Weights of a small mixture-of-experts language model, trained from scratch on English Wikipedia: 4089 steps.
Below are experts of layer 10 (counted from 0) of a mixture-of-experts language model. Rows are named gate (a neuron's input weights, with its number), up (a neuron's input weights, with its number) and show model dimensions 0-159. Each number is 50 + 10 x the weight over its row's rms, rounded and kept within 0 to 99.
Before each expert's rows: "mostly gets" lists some tokens that are sent to it at least half of the time. This comes from a sample of Wikipedia text that the model never trained on.

# expert 10
mostly gets: "á", "ó", "í", "ü", "iro", "ä"
gate0:56 45 47 54 52 62 41 47 58 47 44 54 50 68 67 25 58 52 55 61 65 61 46 29 63 50 56 60 66 54 60 47 45 56 46 40 36 41 54 56 51 42 38 51 60 48 50 49 41 54 53 42 61 48 53 69 34 59 49 51 54 40 52 33 37 43 50 43 65 64 67 42 45 45 50 50 51 49 38 50 55 67 56 49 59 61 56 62 50 67 50 44 60 65 53 62 45 50 60 52 57 51 47 47 40 32 45 43 61 55 34 46 47 33 47 61 43 41 27 78 55 54 35 45 58 56 49 40 65 47 46 49 49 58 38 37 54 23 44 54 48 59 34 39 38 45 62 59 56 38 65 74 51 40 49 51 29 56 46 66
up0:56 55 57 49 47 63 41 49 58 57 57 52 42 36 55 40 51 47 33 54 63 53 56 43 49 61 50 54 54 35 67 50 40 61 62 67 62 53 44 43 72 48 23 35 62 50 42 40 45 52 39 61 55 38 38 39 48 50 46 56 60 54 28 38 59 46 60 58 55 47 59 48 60 68 37 43 54 37 53 46 46 49 40 54 33 40 58 41 46 60 46 57 37 58 57 61 41 43 40 49 49 55 50 41 53 59 45 67 61 21 53 53 58 50 51 44 58 72 51 36 67 37 49 51 52 36 33 61 27 61 58 39 53 41 60 34 41 60 47 57 60 53 50 61 67 63 42 60 54 56 44 42 52 63 33 63 57 38 40 40
gate1:60 54 35 47 52 52 62 39 61 68 47 37 54 53 58 59 57 50 61 62 46 49 45 53 46 51 58 52 37 48 58 46 55 51 41 42 56 42 52 37 67 42 52 46 59 43 52 48 57 57 55 58 67 50 67 51 35 39 46 49 50 52 65 54 38 46 53 59 45 60 51 45 54 37 42 57 48 55 43 64 54 57 46 47 60 30 58 55 41 37 39 63 45 59 12 50 54 60 44 42 42 62 64 61 47 67 43 54 56 34 75 47 34 47 35 72 66 45 43 55 46 69 51 48 48 44 49 48 56 66 51 55 45 23 40 72 44 34 39 37 53 49 53 27 59 52 59 40 42 43 28 51 40 42 47 51 34 53 47 51
up1:59 57 56 45 39 45 50 41 55 41 42 39 75 52 36 65 61 51 49 39 38 49 58 55 57 56 59 48 39 52 52 48 53 69 46 59 53 43 58 48 44 41 48 57 45 52 36 33 57 43 46 34 60 39 54 36 48 70 52 52 64 29 69 41 42 43 56 70 32 74 52 42 52 42 53 53 56 64 44 39 56 71 54 62 44 63 49 50 66 53 54 63 35 46 41 27 60 60 60 37 60 52 43 56 51 58 52 50 56 63 69 29 43 51 57 43 60 65 37 27 41 45 37 37 40 47 62 53 48 51 44 52 57 52 38 64 40 42 49 46 42 49 43 46 66 47 69 41 41 49 50 52 35 61 57 57 58 45 45 49

# expert 2
mostly gets: " in", " John", " part", " Ed", " Jo", " by"
gate0:33 43 39 58 55 44 49 42 62 46 45 63 50 59 33 44 39 55 43 71 53 54 32 50 69 54 49 64 43 47 48 59 45 68 69 53 51 55 44 49 69 61 60 60 41 40 31 52 39 47 52 58 54 68 59 64 42 57 58 46 29 70 64 55 51 65 67 28 42 51 53 52 47 49 36 50 34 50 61 29 60 56 50 37 43 56 58 31 56 43 35 48 53 59 37 38 75 46 43 49 55 45 32 59 68 35 58 44 48 46 50 51 39 52 59 47 53 51 42 55 47 68 56 65 54 52 63 55 42 27 45 41 52 58 57 47 46 42 60 45 57 58 48 65 50 48 50 48 60 44 34 54 42 53 50 45 37 48 44 50
up0:49 53 39 66 44 57 39 47 58 42 45 51 40 49 32 33 49 63 55 70 56 68 38 51 59 53 62 42 43 41 51 47 45 51 56 48 62 70 52 58 73 53 52 55 54 56 45 45 46 51 45 67 50 61 52 66 46 44 54 60 41 37 69 63 38 50 46 35 39 54 49 63 37 45 54 44 49 46 57 60 49 48 53 47 43 65 22 51 67 41 44 46 54 64 53 22 45 67 52 52 22 54 35 54 52 46 47 49 44 33 36 48 49 60 65 49 48 50 53 63 47 78 56 46 63 36 67 65 40 47 40 54 35 52 58 53 52 37 37 53 55 61 43 51 64 56 43 59 39 52 41 47 29 48 50 51 45 49 45 46
gate1:62 35 44 72 52 49 52 50 49 51 66 38 46 64 42 59 44 58 31 51 59 41 35 59 44 44 50 57 32 64 54 34 29 43 47 57 51 61 47 62 35 66 55 43 47 55 57 55 60 50 62 33 51 51 47 60 76 58 36 56 47 34 56 42 47 55 33 50 56 39 37 62 66 58 47 37 51 57 46 40 43 51 49 40 33 55 66 42 45 56 47 57 44 47 43 57 38 63 51 53 33 54 38 64 27 49 43 64 59 53 41 32 49 61 37 46 47 51 47 36 60 27 45 56 31 53 45 47 57 46 44 47 58 51 58 54 54 52 58 45 60 47 51 48 48 57 34 38 33 71 53 50 47 55 71 52 42 72 49 59
up1:55 41 57 63 54 50 53 59 46 52 20 33 64 52 38 49 42 54 55 46 38 47 54 39 42 43 65 34 43 44 55 32 47 46 64 55 75 47 54 48 51 62 44 40 38 56 51 58 46 50 53 54 43 38 36 81 45 50 48 43 54 42 58 48 56 46 47 30 54 38 62 36 52 50 55 46 66 62 57 35 61 40 49 39 40 58 32 41 69 58 49 65 46 58 41 66 56 53 46 47 42 36 54 50 38 70 65 59 52 30 43 38 50 38 45 63 57 52 52 40 51 39 55 59 54 42 44 44 48 44 58 43 42 56 55 32 33 61 56 46 54 43 51 69 65 58 61 48 69 42 54 53 54 59 59 51 65 40 64 38

# expert 21
mostly gets: " con", " war", " based", " ent", "re", " expl"
gate0:48 43 45 57 51 41 62 59 57 47 50 48 55 50 37 37 39 49 37 43 27 43 54 37 44 40 50 68 50 75 41 62 48 23 52 48 54 45 42 64 46 49 49 58 35 56 47 51 40 32 46 63 39 51 57 59 53 34 49 52 42 42 42 53 55 42 69 32 55 59 40 46 75 44 58 59 55 62 49 48 69 50 59 63 41 30 34 46 49 45 57 47 54 57 42 44 41 59 53 56 59 43 34 47 48 68 54 54 51 48 54 36 41 56 52 33 62 47 54 52 39 49 39 69 49 44 44 48 67 63 50 64 55 46 57 35 34 46 50 53 49 65 73 50 59 52 57 64 53 29 50 71 45 35 46 34 50 48 46 69
up0:36 39 48 54 70 42 58 50 50 76 49 53 62 57 72 42 50 44 49 37 53 54 59 34 56 38 37 71 63 41 36 29 52 42 62 39 53 40 46 59 39 47 53 47 36 49 52 51 40 54 44 35 50 38 64 36 68 45 52 45 45 27 52 71 49 48 32 40 40 54 39 47 44 57 34 62 48 55 38 51 50 60 44 69 48 61 51 50 47 62 55 63 53 60 47 64 59 41 41 54 56 69 41 55 55 46 51 62 39 48 50 34 63 38 52 45 44 47 56 56 40 36 44 44 46 46 60 54 54 57 56 52 58 62 56 49 38 53 31 50 71 60 67 73 53 56 45 50 42 31 48 46 45 65 64 52 60 40 55 49
gate1:45 54 39 54 48 65 37 64 46 63 47 73 33 61 42 61 62 56 71 50 49 69 32 56 80 37 33 65 38 59 46 56 48 55 49 44 62 45 42 42 32 48 66 49 51 54 37 53 69 33 51 59 49 36 62 58 54 48 63 31 56 37 41 60 54 41 41 51 46 57 57 47 50 45 50 54 55 44 55 60 51 52 41 52 39 51 45 59 58 36 64 54 61 54 42 39 42 40 48 35 41 49 40 60 38 64 39 34 53 46 54 60 45 42 50 37 44 54 31 59 43 48 41 63 45 31 42 57 62 43 70 52 53 55 61 40 49 71 56 65 54 47 53 54 59 36 46 63 53 48 48 50 44 51 58 49 38 32 60 53
up1:56 57 58 49 56 46 57 57 33 68 64 50 22 32 66 40 36 40 35 52 54 37 58 53 36 47 43 49 51 52 57 41 51 32 33 34 54 51 61 49 58 49 61 55 67 48 50 65 66 58 65 43 54 54 54 32 64 63 49 54 46 44 65 55 65 50 46 55 51 40 54 45 34 49 35 51 60 58 48 46 54 54 57 48 53 42 60 54 47 51 57 56 42 66 52 58 49 53 30 42 56 42 47 49 62 31 55 46 58 50 56 46 40 53 57 43 48 34 51 36 63 46 15 42 52 55 77 44 47 44 53 53 50 36 36 44 56 28 51 54 53 65 46 68 51 42 57 70 46 38 45 58 66 43 46 58 51 42 53 49

# expert 29
mostly gets: ",", "),", "\",", ".,", " 2006", " 2001"
gate0:51 64 44 41 46 52 57 50 38 53 46 47 55 56 50 58 40 68 49 49 42 51 51 62 71 48 36 54 53 45 52 48 40 29 65 34 48 45 47 38 45 49 39 43 54 38 61 54 41 42 58 52 50 54 59 39 60 47 60 49 59 58 47 61 68 49 58 55 60 55 55 57 51 72 52 53 46 33 56 48 56 38 48 62 66 52 46 56 62 64 60 54 41 46 46 54 48 37 48 55 62 49 65 58 62 59 61 38 07 54 40 36 61 28 47 55 43 65 45 51 52 52 32 52 50 39 58 60 46 55 44 43 39 51 59 51 54 24 54 40 44 63 47 35 65 24 59 50 29 57 52 42 41 50 45 49 40 33 53 63
up0:60 50 58 48 55 52 26 49 33 39 65 40 58 35 57 51 54 47 37 50 30 40 48 39 33 45 59 58 42 59 47 40 49 56 35 53 61 52 37 45 64 46 60 45 61 55 44 47 65 49 61 39 43 63 57 32 57 52 49 59 42 52 56 54 27 55 62 48 49 79 65 73 38 46 46 53 65 46 36 46 51 75 59 48 50 35 40 41 60 49 50 35 46 52 61 48 66 58 45 43 54 44 35 45 55 55 51 39 56 33 64 54 50 51 47 63 51 75 41 40 42 45 54 46 48 49 49 42 54 51 60 47 56 46 47 31 55 40 46 50 33 41 61 64 41 67 55 37 40 67 48 51 53 73 43 41 47 53 54 44
gate1:51 54 56 46 55 38 46 61 54 46 31 34 62 67 52 44 61 56 46 69 40 65 44 46 64 57 66 55 43 58 41 49 44 40 45 35 39 33 54 66 52 54 55 66 51 55 36 50 61 55 36 62 65 43 51 44 62 32 53 49 52 32 55 49 51 42 55 62 55 60 32 37 34 25 43 51 44 49 34 52 53 53 55 35 63 45 42 34 37 57 33 52 49 62 61 50 39 30 47 62 51 36 39 51 45 63 53 42 63 35 56 50 59 42 62 44 23 53 61 64 48 39 55 53 48 52 40 48 49 50 52 52 54 46 51 56 42 30 64 59 52 36 54 51 62 55 52 47 67 48 55 38 62 45 50 48 40 68 52 67
up1:44 58 53 31 54 48 36 65 35 33 49 45 49 51 65 53 44 43 31 60 63 50 49 44 60 44 39 61 46 45 38 43 52 41 47 39 60 33 49 62 46 34 54 42 40 62 57 64 50 54 57 58 58 65 42 49 64 45 47 44 55 35 62 48 55 43 52 50 46 49 56 47 27 46 48 44 67 49 50 58 41 39 42 51 45 57 49 70 46 55 40 31 41 62 51 61 38 45 50 56 60 43 58 61 56 47 32 56 53 55 53 60 45 53 65 47 20 35 43 54 64 61 68 30 35 63 55 57 31 42 58 58 39 48 45 49 63 40 71 75 46 46 68 56 40 48 39 44 59 50 64 48 59 42 56 44 52 42 53 57

# expert 13
mostly gets: " United", " University", " States", " City", " South", " North"
gate0:34 45 53 38 48 47 31 64 50 47 51 56 48 39 38 48 63 54 47 46 49 76 57 44 55 58 50 55 28 55 44 33 58 48 55 49 59 61 35 43 49 44 35 60 48 35 57 33 60 42 54 50 47 59 52 37 56 57 57 53 36 60 46 50 46 50 35 58 68 38 47 45 50 57 55 38 30 41 54 32 42 51 43 47 29 62 47 41 59 43 62 56 47 50 38 78 58 43 44 43 63 44 53 50 55 52 50 39 45 47 74 44 56 34 34 46 58 51 54 58 62 45 71 57 56 48 63 48 36 44 48 46 48 58 44 60 43 56 69 55 47 39 58 61 59 51 63 39 50 62 54 33 39 17 54 44 44 63 56 59
up0:35 39 45 44 51 42 65 58 46 43 57 49 28 44 35 57 67 36 39 55 40 62 52 50 42 39 32 41 37 44 51 47 48 53 44 46 51 55 49 61 62 66 44 39 56 62 39 41 52 43 53 74 39 43 80 50 59 66 48 52 49 43 41 51 57 47 26 49 60 44 51 64 43 57 40 48 54 57 49 41 58 51 60 46 40 58 48 54 45 48 55 41 53 45 45 49 41 52 28 61 62 56 60 62 64 49 19 38 62 49 50 38 57 52 45 42 33 46 75 37 70 47 34 34 56 60 70 63 53 62 52 60 48 57 49 48 56 64 55 47 37 60 50 54 55 47 50 39 56 71 59 52 43 48 47 48 58 53 48 56
gate1:54 65 31 48 63 62 40 70 58 58 48 73 43 41 56 39 46 69 26 54 48 50 49 50 59 46 45 28 54 36 47 66 58 49 49 35 74 41 46 44 58 53 35 63 50 36 46 59 56 27 56 39 68 43 59 52 52 50 44 57 47 43 73 35 41 45 57 48 68 46 35 64 55 50 60 46 59 52 55 55 49 66 57 51 40 37 55 51 44 36 25 55 45 42 51 43 58 48 37 53 44 58 53 56 60 55 49 43 66 56 43 42 46 32 46 63 47 41 64 67 55 44 50 54 48 61 39 48 60 34 56 41 44 67 48 34 43 44 40 65 57 54 46 59 61 52 50 53 45 45 64 62 42 52 44 45 55 42 37 47
up1:53 39 50 46 43 46 42 63 55 53 60 38 58 63 51 60 38 37 48 41 55 57 36 35 41 59 67 57 43 49 41 65 52 59 57 43 53 60 57 50 57 35 57 41 39 49 31 56 55 41 62 52 61 52 39 68 56 68 46 57 34 62 54 52 20 40 49 48 52 52 68 49 40 46 44 49 62 47 55 55 48 50 51 54 42 51 60 59 39 34 37 53 41 44 56 58 58 49 59 60 59 72 44 61 36 56 53 69 26 39 39 53 29 56 49 27 42 52 46 38 52 50 53 56 56 33 53 67 39 56 41 51 65 57 51 51 35 45 50 54 46 57 63 56 53 41 34 41 43 40 63 31 60 44 54 65 44 67 43 68

# expert 4
mostly gets: " c", " Co", " ex", "c", "Ch", " co"
gate0:39 48 62 51 40 44 47 43 53 66 57 57 45 47 47 57 68 62 49 39 55 41 42 38 47 38 46 70 38 42 53 33 59 56 54 63 56 47 50 45 48 40 47 42 46 49 64 41 48 48 51 57 52 53 48 66 57 62 52 45 38 32 54 50 63 53 50 29 44 37 50 52 40 39 42 49 52 53 57 56 55 43 56 23 50 69 48 39 49 45 50 59 34 45 65 43 57 40 50 49 66 41 50 63 42 51 70 62 77 41 53 56 55 37 39 47 61 38 58 70 44 45 45 59 71 36 63 37 52 49 49 38 33 44 54 53 45 51 37 58 46 65 50 44 49 52 44 61 60 56 47 58 50 25 61 58 26 77 61 48
up0:56 56 44 49 66 50 49 50 40 52 44 43 64 51 60 50 41 42 65 52 56 52 40 66 52 33 49 45 59 32 55 50 45 51 62 38 34 49 62 44 55 53 41 30 58 38 36 57 33 72 50 53 48 51 38 55 51 29 69 54 62 52 51 53 58 44 42 53 56 52 42 48 45 62 55 45 48 39 49 73 58 45 70 55 67 51 39 43 50 32 43 55 42 41 51 47 45 40 64 59 39 35 41 45 53 29 56 40 59 53 50 68 43 76 53 54 49 47 43 38 49 39 61 60 51 33 32 44 56 44 56 55 44 40 48 27 55 57 58 41 46 59 27 55 51 47 58 37 52 64 47 58 47 44 70 56 62 70 33 56
gate1:51 45 64 49 56 50 56 44 53 58 67 38 67 46 56 48 31 56 55 58 48 51 36 73 46 46 46 45 40 46 41 50 28 28 55 47 74 63 39 45 56 57 37 58 39 58 43 70 50 38 52 45 47 51 53 39 48 53 45 53 51 58 57 52 62 45 36 44 48 46 51 58 58 48 58 36 55 66 44 49 50 38 59 39 54 37 66 39 63 53 38 45 57 54 34 35 64 46 49 36 46 38 49 56 56 56 50 40 45 43 51 42 45 42 49 42 29 27 50 41 69 50 51 52 42 39 49 68 40 74 57 37 46 64 54 53 43 56 54 56 33 51 64 60 71 58 29 46 58 48 64 56 40 41 61 71 45 54 52 66
up1:41 40 60 47 51 41 45 53 53 55 61 45 65 36 43 53 42 49 50 62 35 49 61 49 64 40 45 42 48 49 46 63 62 61 60 57 55 29 72 55 56 50 65 59 45 37 53 38 62 31 50 47 62 57 56 76 56 37 47 63 50 42 49 38 48 47 51 63 41 42 50 49 42 67 59 38 56 52 37 60 32 54 41 38 46 41 33 38 55 37 43 55 37 55 42 53 43 54 36 68 46 49 49 47 78 56 29 35 53 48 45 63 55 59 38 49 49 75 47 38 38 62 64 71 48 54 37 50 57 41 56 63 50 35 42 47 58 60 40 41 58 38 56 34 58 47 56 53 59 58 35 55 52 43 58 53 59 42 44 64

# expert 18
mostly gets: " the", " a", " an", " its", " their", " under"
gate0:52 48 49 37 44 61 55 62 57 50 39 43 60 61 28 58 62 56 70 39 55 52 48 58 52 48 40 46 43 53 73 68 27 47 41 39 50 45 56 49 48 43 45 37 34 45 50 44 45 47 56 47 49 27 62 57 47 48 50 59 50 57 69 52 57 50 46 25 41 31 52 52 51 34 58 45 48 51 44 40 36 35 48 51 64 51 58 47 49 46 59 48 28 37 42 53 42 31 47 58 46 46 55 62 59 62 66 59 31 57 59 68 53 34 40 58 40 72 65 52 50 55 63 44 55 49 66 57 61 72 39 53 73 41 47 49 51 50 45 55 53 50 55 38 57 49 35 58 44 49 53 30 59 36 48 59 44 63 53 49
up0:55 43 46 40 44 48 55 82 57 42 32 34 61 57 41 60 63 59 50 46 53 59 45 63 54 38 43 27 52 44 57 35 38 60 34 56 33 46 55 44 44 47 41 48 57 47 43 50 57 45 53 41 34 40 47 48 54 55 64 36 51 55 57 63 40 45 59 34 42 41 67 56 57 58 46 62 72 41 55 48 44 51 56 50 67 52 53 42 39 41 65 44 41 35 54 45 52 35 35 49 40 52 49 64 52 52 74 54 43 51 67 45 64 67 47 51 54 54 49 66 40 45 58 40 43 39 49 56 48 79 51 56 50 53 50 56 51 48 38 53 54 31 62 42 45 50 53 61 50 60 49 22 48 52 57 47 58 66 29 40
gate1:54 37 43 59 43 41 55 48 54 61 52 58 52 49 53 49 63 32 48 36 38 42 54 57 45 35 53 42 44 60 64 49 45 40 77 71 54 27 33 47 59 47 55 53 50 69 50 38 49 46 46 60 65 49 31 62 67 51 73 40 41 50 59 58 64 52 34 38 58 57 62 63 44 52 58 54 46 31 47 52 53 55 32 47 55 44 41 51 60 37 45 25 50 60 55 52 51 36 65 61 39 64 66 49 50 51 35 51 45 38 38 44 42 53 42 35 43 60 33 73 53 48 59 48 55 70 52 42 43 49 67 65 43 58 51 50 53 49 42 64 43 38 45 54 57 52 55 60 47 37 47 55 47 62 43 48 43 71 45 43
up1:48 44 32 46 32 47 54 53 41 63 41 47 57 48 40 39 68 61 41 39 40 59 35 60 57 51 48 32 38 58 59 38 44 45 58 66 27 36 41 56 44 41 52 47 48 39 60 49 56 58 37 62 60 47 29 52 62 35 54 49 48 51 57 52 56 60 39 62 58 52 63 55 46 49 61 65 47 50 51 58 46 52 35 59 56 47 57 27 59 27 70 43 55 61 51 48 70 53 35 68 56 50 73 38 29 36 52 54 72 31 33 51 55 50 50 27 53 41 43 60 46 58 44 52 66 48 51 57 46 45 62 61 52 52 48 55 35 56 58 52 35 46 48 51 45 62 57 58 42 53 49 53 41 61 52 53 50 53 58 40

# expert 30
mostly gets: "m", " Bh", "ah", " Ma", "ari", "ani"
gate0:62 55 59 60 53 39 43 51 70 55 47 52 30 41 53 65 42 57 47 49 33 59 46 47 58 53 28 52 60 48 32 55 41 58 28 50 51 35 55 57 56 64 41 56 36 59 39 65 63 52 45 60 60 37 54 40 58 60 51 38 43 54 50 57 62 46 64 55 35 38 66 51 50 55 37 47 43 26 48 48 63 57 71 39 60 41 32 37 48 45 45 40 60 67 61 40 44 60 33 57 45 45 44 44 39 52 56 52 54 22 45 56 46 50 47 37 45 47 64 43 50 74 27 64 56 48 49 60 57 58 52 51 44 29 47 42 52 61 66 58 47 60 47 50 66 52 53 43 49 66 57 43 51 58 41 48 42 58 54 57
up0:65 53 63 45 56 57 42 42 56 41 42 52 48 62 58 55 51 42 48 53 35 43 46 46 65 71 36 53 44 46 39 48 54 44 49 47 33 46 48 36 33 57 59 46 54 43 57 47 62 46 68 37 60 62 39 53 43 61 54 41 27 50 64 54 61 48 42 37 45 53 57 48 41 55 47 42 38 40 50 65 45 55 57 55 46 49 76 52 45 56 55 68 49 51 68 60 54 53 42 36 51 50 46 58 42 28 54 56 44 56 46 52 74 28 50 51 36 63 56 54 55 48 24 61 53 45 54 35 48 66 71 36 38 47 45 37 62 35 51 46 32 54 48 37 64 43 46 53 55 39 64 53 29 52 34 52 42 68 55 50
gate1:48 57 49 50 40 51 56 60 39 55 50 29 58 39 35 39 54 50 53 57 35 59 57 59 53 31 54 46 64 47 47 61 50 30 42 44 29 47 60 49 44 57 55 43 48 63 63 44 70 51 40 56 27 33 47 54 49 38 59 51 68 54 54 53 52 30 25 40 55 44 48 48 57 54 55 34 56 45 43 50 48 64 53 46 65 57 40 75 39 58 52 59 71 46 62 44 51 46 54 59 46 54 52 62 66 71 43 49 42 49 40 43 47 44 53 42 51 35 41 51 61 51 63 35 48 47 40 43 57 47 69 41 51 65 85 60 53 52 45 45 46 57 63 49 57 32 60 62 54 53 48 55 51 67 56 52 32 43 47 44
up1:39 52 67 54 48 33 39 57 40 53 53 60 41 52 48 53 47 62 51 48 37 56 54 45 68 47 37 42 56 45 42 64 54 39 49 39 35 40 60 51 48 57 46 44 56 67 65 35 54 60 53 53 53 45 53 54 66 49 55 59 66 62 51 37 37 32 47 50 44 18 49 41 54 34 46 60 49 46 67 53 37 70 46 40 48 42 71 56 54 68 50 57 49 54 62 45 53 28 70 47 46 47 41 68 40 40 69 41 47 54 41 31 44 39 53 55 44 46 33 66 65 63 45 51 48 51 63 51 55 36 46 40 51 60 50 69 57 40 58 22 40 56 60 47 51 42 48 43 48 54 55 61 44 53 40 51 37 53 59 49